Experts of a small language model.
Size: 10 layers, width 192, vocabulary 4096, 10.7M parameters.
Experts: 4 experts in each of 9 layers, 128 SwiGLU neurons an expert, 1 pick a token, a sigmoid router.
Below are experts of layer 2 (counted from 0) of a mixture-of-experts language model. Rows are named router (the router's row for the expert), gate (a neuron's input weights, with its number), up (a neuron's input weights, with its number), down (a neuron's output weights, with its number) and show model dimensions 0-191. Each number is 200 + 40 x the weight over its row's rms, rounded and kept within 0 to 999.
Before each expert's rows: "comes before" lists some tokens at least twice as common just after its tokens as in all text; "mostly gets" lists some tokens that are sent to it at least half of the time. This comes from a sample of Wikipedia text that the model never trained on. Tokens count by the router's weight.

# expert 3
comes before: "1", "2", "|", "-", " a", " The"
mostly gets: " was", " is", " \"", ".\n\n", ",", " ("
router,205,198,138,113,219,273,182,240,258,169,210,263,234,200,212,210,197,146,198,216,263,193,199,273,166,201,162,232,306,218,202,175,99,227,102,148,201,97,213,190,253,174,252,159,202,219,219,185,183,248,106,203,164,181,179,222,231,173,237,221,151,152,232,168,156,213,226,190,172,173,167,248,183,221,163,264,155,177,234,208,168,121,171,220,185,184,228,253,185,196,221,180,209,168,184,222,182,184,176,193,222,202,234,124,211,227,146,196,234,222,176,218,284,141,154,217,272,213,229,157,207,253,297,160,181,238,112,184,212,184,167,205,181,210,236,221,178,197,115,169,156,172,212,194,223,220,214,151,235,160,187,213,190,199,215,163,159,228,214,256,289,309,238,207,173,204,292,165,190,271,163,202,205,236,217,239,224,263,190,226,207,151,198,225,168,246,224,174,203,158,207,269
gate11,236,244,186,145,244,183,148,273,231,136,136,231,244,272,218,173,172,187,203,86,217,177,165,257,166,235,174,192,168,192,192,187,193,171,225,274,165,194,156,142,133,238,194,249,215,147,169,234,183,222,197,92,229,174,156,243,215,222,160,168,197,198,201,224,174,292,211,215,160,150,207,201,139,280,182,223,128,135,219,211,212,196,210,202,174,237,264,169,302,151,184,128,203,157,154,189,175,189,129,230,229,162,201,191,252,217,215,177,198,175,229,138,219,202,296,176,178,191,230,208,216,307,201,212,175,228,185,188,195,206,178,200,120,243,260,215,267,212,247,265,192,244,215,198,223,218,192,260,254,123,165,205,145,244,221,247,211,187,181,182,155,186,145,176,239,205,170,139,231,211,152,266,232,221,190,196,191,242,203,147,219,175,212,206,158,217,159,265,209,172,260,256
up11,178,178,183,246,225,271,239,134,203,257,200,144,124,173,242,208,209,137,191,188,200,133,235,174,187,139,200,237,220,158,157,231,216,171,171,217,176,307,256,225,276,142,189,199,115,160,205,218,261,159,266,201,211,164,294,210,164,114,180,196,236,202,232,165,222,204,167,194,187,184,192,227,197,146,235,234,223,184,277,206,174,249,174,202,151,135,204,235,180,180,145,261,213,217,213,213,238,225,185,196,217,207,233,213,237,232,249,255,213,215,195,238,173,172,243,244,236,185,206,180,159,232,178,199,161,186,141,218,246,275,77,150,206,146,252,180,209,160,212,120,220,213,207,208,257,223,215,121,219,252,158,176,208,225,215,226,185,140,189,213,213,243,98,169,170,234,254,202,139,264,147,241,271,211,178,141,136,262,226,211,165,188,155,223,193,227,228,162,234,224,232,144
down11,205,170,163,208,201,198,236,226,163,158,168,324,229,172,231,180,149,132,173,198,245,201,221,251,182,183,216,154,261,168,108,230,205,209,219,160,139,132,219,296,225,136,172,210,194,247,215,174,201,272,97,308,188,188,173,184,178,197,202,261,207,217,236,233,178,207,155,157,217,144,195,204,225,212,174,259,198,201,219,253,224,209,162,221,195,219,195,163,184,187,286,268,208,189,204,237,178,218,191,219,243,229,200,120,166,188,178,212,255,134,110,207,172,166,152,193,212,195,203,169,260,183,209,217,205,221,206,190,197,166,281,256,203,187,142,214,228,163,162,229,181,183,137,188,182,210,175,163,218,158,140,142,186,174,313,168,174,149,179,195,115,212,244,264,205,168,200,224,215,234,258,173,147,186,204,179,267,220,244,231,118,223,227,178,280,184,171,232,151,203,284,236
gate12,224,230,195,146,250,205,231,242,190,191,255,199,175,258,230,206,196,124,149,183,206,238,211,245,127,195,191,163,150,199,172,197,214,199,176,131,217,194,180,206,212,128,208,156,208,200,212,208,258,117,168,117,217,196,167,238,230,241,199,246,176,215,215,154,202,204,225,185,263,203,221,168,147,206,183,187,154,213,131,283,196,257,163,170,248,144,133,120,223,218,279,207,175,214,172,162,187,164,234,206,189,261,194,189,258,211,239,231,113,202,173,135,174,280,148,243,206,297,223,179,169,253,252,153,116,235,203,183,272,206,232,167,217,152,219,182,203,188,211,196,147,111,219,258,117,184,201,227,203,130,188,185,263,160,259,181,172,200,144,255,230,200,204,205,216,244,157,207,236,221,191,221,279,174,172,245,262,135,164,195,215,122,235,205,227,257,221,152,171,251,210,272
up12,206,232,265,216,188,212,211,137,211,211,247,247,200,187,195,167,235,277,186,195,147,194,283,144,107,239,257,265,176,194,148,214,166,150,142,188,93,225,207,180,230,241,197,138,254,209,206,218,230,215,201,221,189,195,185,169,233,199,148,210,215,165,199,172,193,183,235,186,278,244,198,219,228,173,170,202,188,177,204,243,203,125,140,106,191,271,211,209,112,212,227,222,229,171,230,250,210,155,233,229,186,256,229,165,177,178,278,201,187,194,213,110,164,219,189,187,153,257,187,141,200,170,192,154,143,165,191,199,207,264,211,206,186,137,259,229,142,209,143,207,181,213,169,184,184,237,232,109,153,199,173,252,186,207,293,126,101,269,174,229,249,186,146,253,237,176,286,194,148,155,168,240,259,128,198,221,196,227,189,231,208,223,137,204,251,171,233,179,180,196,206,170
down12,213,187,211,231,211,188,194,191,175,237,197,259,173,149,158,195,151,184,280,228,118,154,182,196,208,244,195,162,222,215,144,171,179,172,240,249,194,227,206,239,213,172,169,222,279,182,203,173,242,271,202,138,154,149,137,183,146,294,255,165,127,250,180,189,182,285,191,195,203,255,288,229,176,178,213,226,174,184,141,150,213,125,177,260,254,257,182,203,196,206,185,289,219,243,151,243,205,167,203,215,226,233,209,173,217,183,246,226,198,148,171,254,164,226,204,201,189,164,129,99,216,238,170,233,173,240,204,212,246,195,225,209,199,129,228,293,231,154,256,256,142,196,203,152,228,246,208,229,191,145,216,165,172,122,181,190,187,185,169,237,131,203,209,197,250,235,143,204,276,208,242,225,217,241,203,249,159,204,229,239,241,167,270,210,213,153,202,89,154,176,201,267
gate13,88,151,194,151,168,236,168,197,261,183,156,209,288,213,203,168,195,271,228,217,224,199,260,151,227,124,169,210,254,232,232,223,204,219,172,204,183,216,135,195,182,227,247,212,202,234,244,181,139,201,158,156,239,213,199,187,252,199,170,218,247,229,240,203,173,176,243,192,260,220,164,277,184,119,182,147,137,196,217,214,194,186,238,151,225,261,213,220,203,144,282,186,258,235,213,296,219,138,248,211,189,188,232,167,244,205,234,149,252,200,150,199,280,159,129,189,295,160,160,194,160,197,275,241,175,190,228,218,211,178,184,177,221,229,173,186,152,226,191,138,98,120,191,198,168,174,317,171,192,261,229,193,169,210,212,189,234,212,249,133,195,217,165,236,186,162,215,159,220,209,239,190,229,208,221,231,187,246,121,267,268,238,205,201,244,174,188,192,143,249,180,216
up13,165,199,248,194,211,211,154,156,241,226,197,247,194,236,189,211,258,190,223,206,150,252,239,173,237,167,243,187,225,218,237,197,232,107,143,143,179,262,122,117,206,210,116,218,245,230,226,178,213,194,211,165,207,167,237,170,137,173,155,203,268,221,157,298,201,160,183,250,253,199,179,252,168,163,215,245,193,216,263,226,176,180,205,214,132,250,191,200,178,162,331,203,225,210,225,302,171,224,194,252,189,194,236,152,209,151,177,232,171,162,275,171,276,193,189,203,260,196,133,177,183,145,227,146,163,237,119,188,301,198,142,201,173,164,184,256,171,175,255,170,197,181,168,138,176,174,202,229,215,213,180,205,170,133,187,204,241,202,228,173,228,187,208,240,160,216,199,261,203,172,265,136,238,150,184,150,200,177,227,279,147,273,220,211,210,219,152,199,239,228,238,252
down13,252,172,173,165,193,176,188,218,239,221,142,189,127,145,222,238,233,228,106,172,163,222,200,200,175,238,221,190,265,201,168,121,188,246,202,221,261,183,175,279,177,191,212,171,215,251,146,215,179,194,178,210,130,241,103,200,173,219,153,258,258,264,285,161,153,230,200,128,127,120,197,183,168,276,173,214,153,229,193,241,214,165,220,131,155,204,234,238,188,178,175,147,205,214,194,170,212,126,184,215,244,182,137,179,222,194,164,254,132,159,230,137,207,212,190,217,110,180,217,243,200,173,230,199,179,213,215,204,189,225,139,210,194,223,183,105,236,287,201,208,154,156,251,202,123,157,242,153,206,152,218,171,240,211,248,170,235,169,189,182,222,245,161,163,175,233,173,178,241,238,138,123,155,202,135,200,230,229,242,262,281,218,198,241,200,196,276,199,161,232,184,194
gate14,164,159,169,174,171,147,186,194,187,152,216,210,234,216,182,251,199,265,219,227,245,223,153,180,221,239,166,161,152,260,171,232,128,185,153,173,223,197,116,175,169,281,233,196,185,234,183,117,242,202,206,170,204,171,145,184,192,177,165,142,212,217,161,172,180,281,148,217,167,207,162,264,228,138,233,238,159,231,198,174,230,214,206,181,163,170,115,226,233,179,178,216,48,193,196,207,188,238,158,236,216,216,194,179,257,196,186,230,265,222,215,205,188,196,126,173,182,152,209,178,199,175,211,220,242,169,180,245,196,267,223,218,170,185,163,189,167,161,162,134,156,184,208,114,198,202,149,170,139,196,124,161,198,138,215,108,185,244,209,278,153,248,137,164,208,130,253,237,140,239,193,233,197,188,137,203,220,239,197,255,264,269,152,247,242,161,156,164,155,223,232,277
up14,218,136,222,141,220,244,215,195,183,186,194,216,212,246,214,225,199,138,200,190,155,284,232,221,161,155,206,188,197,183,221,236,204,150,260,204,128,312,162,170,172,263,188,206,175,210,163,169,235,209,210,130,204,183,173,257,208,273,230,208,148,133,234,229,228,248,252,135,258,202,135,188,157,161,261,153,155,234,212,213,262,164,213,176,201,217,185,171,208,128,227,135,172,231,150,157,148,216,242,137,214,192,181,160,100,114,225,212,279,236,266,235,274,232,236,214,220,213,247,178,188,125,177,255,212,172,176,198,254,221,145,137,207,222,202,181,167,168,231,176,184,180,209,171,210,191,179,267,227,154,185,199,218,167,181,137,169,184,223,257,256,239,211,243,191,196,266,234,177,161,194,183,189,182,78,217,167,208,223,175,238,222,170,141,217,125,220,127,176,243,270,222
down14,165,251,153,218,180,165,139,221,230,198,218,271,170,286,192,209,184,135,195,200,162,243,173,220,174,180,284,237,205,246,165,110,173,182,193,224,137,136,204,187,139,189,224,221,241,258,209,221,248,201,253,172,229,214,239,163,205,190,183,182,201,203,143,246,175,227,242,142,218,119,255,243,173,230,227,201,251,203,163,210,235,264,160,213,136,183,195,179,142,222,200,283,211,187,178,143,122,210,229,175,72,236,177,207,216,304,173,237,164,156,137,250,144,264,137,174,184,148,183,232,174,129,226,189,203,147,178,218,214,204,229,269,188,181,247,149,160,210,191,163,146,208,242,121,168,234,192,178,221,187,165,227,200,283,167,180,222,281,197,264,225,174,186,213,191,216,140,162,214,225,168,155,177,192,236,206,154,218,235,169,205,139,215,266,148,163,152,190,182,266,199,171
gate15,236,166,182,155,185,222,207,247,210,126,246,233,233,178,216,182,173,230,210,165,268,269,186,186,239,128,191,163,98,271,210,194,212,205,200,155,218,205,145,164,258,153,185,136,158,170,200,228,250,226,182,174,212,178,165,254,188,192,183,153,159,129,212,216,188,248,220,196,191,135,169,198,198,235,195,243,181,241,260,262,263,197,250,163,135,205,263,206,223,158,268,229,149,174,259,238,176,169,210,270,256,234,201,163,258,277,278,252,189,183,157,218,259,217,149,272,229,220,248,208,215,230,322,223,216,219,149,167,86,183,216,235,198,153,183,193,152,230,248,197,231,232,238,254,211,233,229,200,264,176,129,237,214,174,208,129,186,223,208,301,229,208,141,140,226,155,145,210,229,228,214,217,188,214,222,218,182,175,246,206,239,187,227,262,175,187,198,159,172,168,213,166
up15,159,196,230,187,190,168,196,158,237,217,225,228,198,208,184,239,157,142,252,288,133,174,249,168,130,196,224,257,233,169,211,185,209,124,161,211,273,205,107,178,177,221,95,204,250,175,233,227,232,182,213,156,183,317,271,210,266,170,211,229,230,169,197,137,264,170,233,205,218,188,272,146,254,243,249,240,261,165,189,152,137,179,177,162,248,197,177,86,197,224,274,166,185,193,260,217,171,335,206,218,174,184,297,236,231,175,221,167,237,212,174,184,212,155,189,182,160,208,171,168,215,176,181,221,237,162,207,207,209,169,211,144,215,196,223,197,198,211,200,263,197,128,152,205,219,177,186,189,218,169,182,207,228,241,235,281,189,205,217,119,159,185,265,171,146,161,157,156,143,131,187,224,184,176,175,191,221,186,152,181,215,188,183,234,175,208,219,160,144,160,173,229
down15,173,220,222,177,225,216,218,186,250,179,141,236,170,162,174,180,188,193,179,223,141,264,136,216,275,156,199,211,212,214,263,192,209,264,200,181,131,218,261,270,191,102,236,205,181,174,255,142,175,186,235,255,211,209,116,243,228,231,223,205,168,279,197,245,266,145,224,160,254,190,227,199,193,220,285,238,240,249,244,159,214,153,224,184,189,113,218,220,216,188,219,159,198,255,197,206,180,192,194,196,249,221,204,266,209,218,178,230,137,144,195,244,170,133,176,201,211,130,264,242,254,229,175,211,154,234,149,221,210,173,194,167,242,158,213,261,147,188,133,172,184,188,116,136,220,247,261,272,123,126,207,260,209,242,192,240,160,222,178,178,187,223,233,171,175,209,185,248,213,249,224,156,275,168,211,222,198,198,217,194,131,239,148,144,143,189,305,182,182,222,255,223
gate16,182,194,189,177,168,115,133,161,197,168,218,175,199,211,231,209,171,210,190,252,215,270,170,183,185,250,216,240,173,264,206,191,150,192,236,213,238,219,207,148,143,195,205,192,227,156,215,222,152,264,190,193,279,251,213,181,224,142,151,200,119,240,260,241,155,239,123,178,250,224,285,236,151,225,250,284,151,273,253,236,190,214,180,248,188,240,227,155,177,220,133,217,183,211,195,160,218,150,203,221,196,301,163,194,176,196,217,154,161,191,185,173,183,241,209,145,183,175,204,221,175,164,263,178,249,234,239,167,179,197,179,153,124,192,251,95,228,157,194,173,156,190,196,210,168,279,206,168,199,255,205,168,175,236,222,197,155,257,129,297,284,231,217,280,246,213,219,199,266,251,186,202,145,223,203,193,123,162,191,201,301,237,176,242,184,215,200,170,233,169,242,185
up16,223,205,177,256,176,265,193,191,178,196,169,179,184,184,220,179,174,272,214,223,280,220,225,177,210,176,161,214,207,145,205,179,307,199,279,170,197,227,252,190,200,240,217,219,166,210,173,229,222,196,176,199,184,172,189,248,238,256,186,169,198,160,207,220,218,132,217,181,242,145,163,233,156,94,137,161,164,185,158,180,221,161,214,183,188,119,214,284,258,191,207,186,140,210,243,233,126,234,228,222,203,154,212,123,234,187,168,186,242,179,234,211,188,182,211,201,177,265,300,133,175,248,126,185,207,200,186,283,213,204,204,171,228,220,126,292,193,180,215,246,225,215,252,300,213,184,131,231,201,163,177,221,233,206,185,175,202,179,226,157,262,189,195,159,148,296,223,248,196,229,235,175,213,146,140,265,291,281,287,233,193,154,233,230,177,230,164,232,200,221,209,257
down16,272,192,196,105,203,248,219,248,243,174,298,171,246,186,212,221,192,223,316,165,196,275,183,206,246,251,189,146,178,124,180,223,221,170,124,190,194,171,171,222,197,168,243,174,208,277,207,155,199,145,200,183,108,185,195,129,123,189,181,294,247,167,243,167,221,173,172,216,212,220,154,201,145,200,282,170,203,186,189,236,188,218,219,135,229,192,159,165,225,221,279,186,205,194,172,194,178,163,223,183,139,237,147,274,269,196,161,238,262,163,213,208,268,95,176,245,177,203,166,219,161,241,238,167,172,194,175,201,205,206,128,195,134,212,173,229,143,170,182,195,163,177,213,171,207,191,152,233,257,243,211,206,274,179,231,205,222,197,237,147,233,200,227,146,131,168,173,215,132,183,173,191,220,231,155,175,302,193,163,212,204,157,190,211,190,207,197,176,259,149,222,144
gate17,192,121,238,221,166,150,214,207,264,132,206,189,171,194,76,202,187,171,219,281,145,186,216,225,165,138,243,176,157,127,187,262,167,191,159,161,201,150,138,201,186,176,263,214,199,149,75,208,204,239,202,201,252,191,148,256,214,219,217,276,236,201,203,201,226,198,174,151,141,145,217,174,158,139,189,184,180,169,194,209,155,211,193,176,248,221,250,218,215,195,229,224,226,181,200,209,255,239,134,193,146,222,163,173,172,218,179,280,224,250,206,201,249,203,149,209,139,262,172,170,270,185,196,185,150,260,197,220,207,218,175,212,265,185,210,230,196,186,165,196,224,187,162,166,232,192,168,201,143,176,149,135,223,180,155,225,143,179,201,179,190,173,169,231,180,208,240,142,65,249,177,258,183,193,223,302,203,247,252,157,298,204,169,195,200,156,243,203,160,160,176,270
up17,128,217,249,248,175,176,226,236,232,213,210,208,155,203,202,216,161,186,208,208,200,241,126,215,145,171,189,237,227,236,193,178,209,207,185,254,192,268,167,188,137,219,172,172,175,274,180,247,156,126,244,128,218,188,236,207,155,158,166,184,218,215,251,199,124,182,184,253,178,188,204,203,198,237,280,233,243,183,236,266,155,317,172,208,199,208,144,146,247,211,151,189,203,226,118,141,195,196,196,90,255,164,127,164,198,87,215,165,209,158,119,168,174,159,217,313,244,164,227,116,135,199,246,168,148,163,218,172,234,242,245,234,222,156,126,160,260,197,197,209,252,189,181,169,165,163,157,223,223,193,264,193,222,241,211,230,168,178,179,156,224,224,230,227,268,215,217,177,235,135,207,232,167,169,203,167,129,209,219,188,138,231,199,231,225,174,201,155,223,198,183,188
down17,227,176,202,167,194,155,237,200,210,244,263,223,194,252,161,223,150,180,186,247,257,233,175,110,177,170,248,214,168,183,161,151,165,240,233,190,126,213,251,254,211,200,222,250,180,157,216,251,302,227,145,163,284,246,181,178,179,229,192,215,215,219,171,172,132,154,158,185,234,197,149,190,157,198,181,216,197,317,205,278,180,132,153,199,218,196,237,207,224,229,145,173,179,224,263,187,206,198,203,217,183,221,129,166,235,151,211,184,227,283,169,188,227,132,242,128,194,225,154,203,208,209,244,182,218,236,233,209,183,220,123,209,217,206,212,188,147,168,264,193,236,237,221,99,219,182,218,129,147,244,258,180,213,178,251,177,245,197,175,138,258,264,239,216,245,204,229,190,266,176,180,171,240,218,192,302,149,242,265,264,229,138,189,219,254,222,220,151,196,130,178,235
gate18,200,241,148,171,161,220,194,205,288,190,234,240,228,190,142,161,184,133,167,205,200,92,186,270,181,230,228,175,319,161,220,211,147,207,152,226,187,169,188,186,278,154,210,102,223,213,201,145,192,171,136,200,210,197,146,197,113,179,278,135,168,165,260,197,239,209,162,160,226,230,141,217,214,189,214,235,174,155,208,242,230,198,138,214,245,188,207,150,141,230,217,142,205,229,181,109,185,173,193,196,232,262,273,239,214,225,230,131,204,185,142,146,202,148,245,175,233,223,203,241,235,147,230,174,159,205,163,168,213,198,178,176,172,185,241,162,212,116,174,218,254,213,173,186,193,184,245,236,187,176,210,259,193,207,213,223,198,248,151,191,222,173,237,129,215,181,207,233,198,160,181,294,190,180,235,157,207,255,175,240,208,210,262,209,181,177,269,338,252,196,166,221
up18,247,213,160,205,232,190,185,188,268,245,198,198,186,167,159,155,183,209,203,188,127,176,191,225,150,246,238,219,172,245,218,221,173,162,206,320,189,118,162,182,276,145,175,219,222,164,211,237,208,182,195,173,211,198,157,192,132,125,209,216,145,210,168,154,280,167,201,258,229,185,210,243,244,225,212,206,171,148,190,226,229,185,180,219,178,193,302,167,169,237,196,248,152,134,198,167,263,221,267,220,211,186,214,257,185,248,251,188,192,209,182,161,172,158,181,192,215,217,179,250,212,180,145,180,208,240,138,252,209,254,230,232,175,177,273,296,153,116,157,234,285,181,154,194,202,231,239,168,252,196,225,210,223,158,243,194,231,271,251,176,208,151,193,200,258,235,189,153,176,191,249,244,207,223,191,98,161,189,338,244,185,225,218,242,247,130,243,177,186,202,134,222
down18,164,159,199,151,176,226,214,189,129,198,196,188,272,136,191,205,193,159,268,205,167,233,266,183,240,218,245,185,171,180,159,258,145,265,199,202,223,279,273,176,190,116,212,227,228,204,157,147,328,150,202,121,137,201,208,242,168,222,189,224,198,227,228,241,171,243,179,210,169,149,166,215,227,231,221,270,238,203,156,203,168,265,170,186,193,178,238,298,73,169,177,223,150,176,200,124,207,163,157,248,182,182,227,301,205,200,200,234,210,253,115,203,156,198,204,204,156,215,211,160,228,187,220,141,191,187,232,261,269,264,140,170,210,158,207,186,192,97,163,165,252,250,160,152,232,226,230,202,255,226,158,238,213,197,207,213,233,146,200,244,205,205,171,174,191,206,251,150,175,248,222,238,180,182,213,224,187,269,246,182,231,202,172,208,182,225,270,217,205,196,241,229
gate19,190,241,208,140,216,289,184,134,165,221,186,222,169,200,215,214,180,175,220,194,245,224,111,223,217,173,206,169,199,215,168,161,118,128,182,141,215,173,260,170,147,195,156,223,241,213,194,165,194,179,201,99,234,241,257,247,276,173,194,220,200,232,216,215,191,259,225,190,139,202,245,156,200,288,168,248,112,182,253,152,218,196,261,259,197,225,209,137,226,224,133,237,157,181,183,174,208,185,176,238,210,209,231,163,242,257,224,181,224,209,199,185,206,222,241,199,224,268,307,245,184,216,235,202,149,191,230,158,217,170,247,176,129,83,162,97,202,195,263,166,234,163,146,184,241,249,223,184,304,172,221,202,185,176,173,197,220,240,151,242,204,236,122,239,277,261,204,271,216,200,179,200,180,211,176,200,218,174,230,201,157,134,248,184,210,197,151,227,218,159,214,189
up19,213,158,203,143,132,99,194,162,221,169,180,216,184,236,203,125,224,180,187,344,216,220,180,231,219,123,175,209,244,215,206,204,190,254,230,173,187,175,242,194,230,194,217,203,203,120,196,179,230,120,174,124,146,196,199,202,215,167,204,177,208,207,259,196,189,184,167,189,204,233,222,254,209,209,192,252,180,154,267,199,191,207,222,174,208,163,165,257,185,235,108,240,250,211,198,176,222,144,216,219,192,181,137,216,284,180,201,161,191,170,204,163,233,210,167,244,247,279,201,166,278,223,238,242,149,151,95,146,275,195,243,147,212,166,175,200,210,214,252,180,217,205,123,247,271,189,159,163,193,170,231,210,200,156,230,159,153,111,184,248,211,236,163,215,191,282,224,219,234,228,259,243,205,242,225,283,213,184,259,153,149,192,207,233,136,228,138,183,211,255,259,213
down19,236,231,136,260,183,196,197,168,162,158,180,257,259,183,193,207,165,208,271,146,202,232,99,216,181,234,160,153,143,185,187,237,208,137,193,170,206,244,220,127,204,213,119,190,202,222,182,166,193,185,138,137,234,303,173,243,178,184,128,134,168,184,219,217,169,182,176,139,233,202,151,235,228,213,157,336,116,229,190,185,199,214,229,256,271,147,164,156,203,196,227,211,248,167,123,205,198,162,287,177,204,223,177,210,154,199,218,140,208,207,174,263,226,227,233,256,219,217,204,148,230,221,147,166,240,189,191,216,246,175,208,196,123,184,159,172,206,211,209,199,150,134,185,238,229,212,116,234,203,129,174,196,169,184,173,211,177,233,215,181,226,220,163,216,160,125,235,267,214,231,195,197,144,200,217,162,187,195,126,266,271,257,229,280,249,248,206,210,185,216,248,230
gate20,183,147,171,169,142,146,202,253,261,222,160,199,184,174,206,195,229,140,165,188,144,138,210,249,128,197,214,167,209,269,253,195,230,214,187,213,161,187,207,191,210,179,192,119,170,192,251,300,146,213,154,175,175,197,266,190,201,189,215,203,177,242,205,250,150,228,171,192,266,229,186,172,136,270,161,272,115,207,188,253,149,146,267,207,239,177,135,262,222,170,178,143,181,148,200,63,172,196,164,172,211,212,203,175,224,176,200,186,262,131,175,215,183,247,231,259,195,177,176,259,176,199,208,99,247,162,167,124,236,252,157,242,148,239,193,183,210,165,213,166,200,168,215,163,184,173,264,220,233,198,285,234,260,219,159,120,157,171,232,217,243,228,268,195,207,247,158,181,210,224,231,183,194,258,240,181,222,198,195,237,244,189,200,247,164,234,151,193,243,142,245,183
up20,286,208,190,183,219,156,214,227,123,156,221,130,227,165,116,165,239,229,183,209,212,228,216,227,194,184,276,168,155,168,234,169,213,134,229,233,245,196,277,174,137,227,162,159,253,157,132,246,202,100,197,245,228,168,263,258,154,155,175,180,162,204,159,202,220,183,155,185,199,227,199,112,200,191,189,166,184,162,192,147,275,230,171,227,254,231,191,236,203,221,264,151,154,228,200,241,204,197,190,155,173,227,156,203,204,173,221,289,215,259,201,221,199,194,200,125,178,220,159,163,197,277,123,178,223,180,241,135,134,189,166,158,170,231,212,238,230,225,161,203,232,219,165,205,249,114,147,198,247,229,170,183,241,233,227,281,233,205,178,127,134,191,192,190,190,190,241,238,228,162,238,247,298,262,201,198,204,223,257,202,186,221,157,200,215,229,147,165,196,94,234,172
down20,207,189,174,200,168,178,197,153,224,216,108,164,212,205,241,216,159,154,184,203,189,146,128,183,140,213,185,207,221,263,224,193,178,261,197,201,203,249,145,201,169,227,184,180,195,200,217,191,155,213,209,189,180,227,170,207,321,158,192,167,242,185,318,220,209,140,175,117,245,131,157,195,161,207,125,312,168,181,203,189,172,271,146,215,191,197,203,252,163,214,144,180,254,238,203,123,139,169,180,141,202,242,221,220,165,215,178,205,186,181,232,190,143,219,213,158,113,262,307,222,200,232,185,166,176,253,236,174,257,223,164,190,216,194,206,163,203,237,213,238,177,166,240,230,187,214,296,199,183,166,295,161,216,170,179,170,106,213,149,260,231,195,209,188,147,228,202,243,241,183,198,174,193,173,86,208,252,252,225,196,199,261,181,156,234,229,208,251,195,262,194,188
gate21,189,184,207,158,190,183,209,109,220,208,189,201,248,233,196,217,190,180,214,291,194,228,135,210,222,221,198,178,197,221,216,230,264,219,166,113,254,248,157,182,155,219,208,200,197,116,217,122,173,263,173,137,174,146,221,168,182,181,237,268,156,190,174,185,135,197,163,210,228,233,231,219,242,282,208,245,151,232,217,209,195,201,255,196,178,237,219,129,169,184,170,112,277,164,195,243,172,213,176,138,182,157,215,187,196,167,219,203,196,173,252,195,246,190,193,188,180,165,244,189,201,263,195,171,144,157,197,104,212,193,207,233,219,199,251,282,185,184,113,79,149,206,218,229,238,286,202,179,217,263,193,156,196,178,165,72,261,197,229,220,217,251,152,157,281,202,226,164,191,209,246,271,192,206,233,202,200,232,178,202,251,186,130,193,141,240,207,199,129,217,167,250
up21,184,206,227,228,216,218,181,195,233,306,222,190,185,196,152,138,129,196,200,216,244,202,231,166,157,209,161,161,182,219,192,213,209,150,193,164,249,142,229,151,207,261,197,223,273,146,189,152,155,263,207,195,251,226,240,209,290,199,225,177,158,233,236,117,190,86,208,195,213,192,139,143,295,242,139,157,204,106,236,193,187,157,141,220,209,183,205,177,226,170,153,204,210,157,268,251,155,194,219,239,195,242,123,244,157,196,139,285,248,186,207,114,223,230,148,189,109,202,202,209,234,167,237,208,192,253,221,199,175,184,194,205,206,148,221,248,166,214,186,153,194,190,172,233,259,168,181,231,164,122,242,188,205,196,226,249,192,238,165,165,158,223,258,226,299,229,205,179,250,235,112,220,200,248,155,217,145,192,233,113,211,159,220,210,202,177,212,243,197,167,172,237
down21,264,222,233,193,218,256,187,242,214,196,233,248,144,256,200,217,173,257,246,177,258,253,261,230,141,248,161,146,203,197,207,175,216,246,215,174,197,201,150,223,191,305,159,192,168,193,227,219,174,127,212,282,233,175,217,166,241,238,212,235,179,146,200,234,284,201,192,170,260,226,200,85,166,212,132,193,265,210,167,191,191,202,255,230,188,170,232,211,191,195,201,203,218,219,241,209,109,211,209,277,229,229,189,163,185,233,253,141,207,183,213,178,148,238,159,121,156,101,246,138,248,241,193,208,200,190,191,194,150,209,257,225,204,241,125,216,147,161,172,302,170,198,163,151,231,185,199,266,158,181,259,218,172,147,211,147,225,258,222,181,232,234,165,223,186,250,189,209,175,215,150,186,187,186,176,222,188,258,181,240,165,149,216,223,233,284,244,131,206,152,103,189
gate22,182,212,220,216,223,163,254,194,133,126,164,193,136,192,154,186,192,217,197,200,245,126,222,247,146,199,176,91,162,202,228,160,248,249,182,169,186,160,122,178,235,298,166,204,195,149,166,204,225,238,207,181,166,184,244,245,233,200,216,202,220,192,210,203,220,220,232,142,297,154,199,172,220,223,171,240,158,188,185,155,152,105,95,140,171,233,109,164,265,226,248,236,174,206,219,195,152,197,144,166,212,249,248,163,196,238,201,211,91,200,222,220,180,143,176,182,224,183,209,143,132,217,129,161,284,177,158,228,249,244,218,209,218,244,234,189,176,172,149,224,211,174,195,195,248,202,232,152,191,179,219,224,282,232,199,252,252,242,282,231,278,187,193,269,212,192,125,165,201,186,209,218,192,206,252,180,192,187,222,177,183,198,118,181,207,240,223,260,251,237,208,197
up22,192,194,210,282,199,181,173,226,144,171,214,209,173,258,86,184,235,247,125,213,106,247,244,248,249,175,230,228,225,228,192,254,269,254,154,233,247,133,172,260,208,220,201,260,191,172,141,228,234,294,195,149,163,172,161,270,174,199,269,210,247,225,201,212,124,183,212,146,231,162,133,203,178,182,231,198,162,246,204,149,261,219,159,159,266,203,206,179,195,186,145,187,151,173,166,177,167,261,223,216,152,202,184,255,229,240,155,191,163,238,185,237,210,182,200,254,208,191,151,204,190,174,181,172,171,142,202,170,209,209,224,173,189,200,151,206,225,153,191,214,102,203,178,163,172,233,230,201,171,171,244,224,187,229,163,186,160,204,223,118,175,221,273,203,142,184,105,200,281,117,173,203,241,236,185,177,127,144,187,194,231,238,150,278,175,249,228,150,228,173,239,245
down22,235,171,164,220,180,146,210,220,251,199,250,264,142,137,206,201,201,159,130,177,242,141,174,154,180,174,189,160,236,173,159,159,248,188,142,122,187,233,253,231,178,151,160,165,94,233,192,201,227,191,190,241,204,235,191,167,220,262,248,271,175,192,190,198,205,151,201,115,187,175,196,265,204,187,182,167,174,189,144,168,206,208,183,267,220,154,198,199,172,242,218,118,146,180,193,214,205,248,179,194,192,176,256,258,177,169,210,156,179,232,199,239,182,233,267,258,212,167,172,204,232,247,69,280,237,153,123,221,232,210,240,184,151,178,235,200,281,210,262,211,130,217,161,239,231,143,178,200,212,189,223,232,244,248,175,240,244,266,199,233,152,171,179,139,163,231,109,130,186,163,228,222,182,256,199,170,150,194,200,184,180,320,229,206,214,245,163,219,194,191,240,187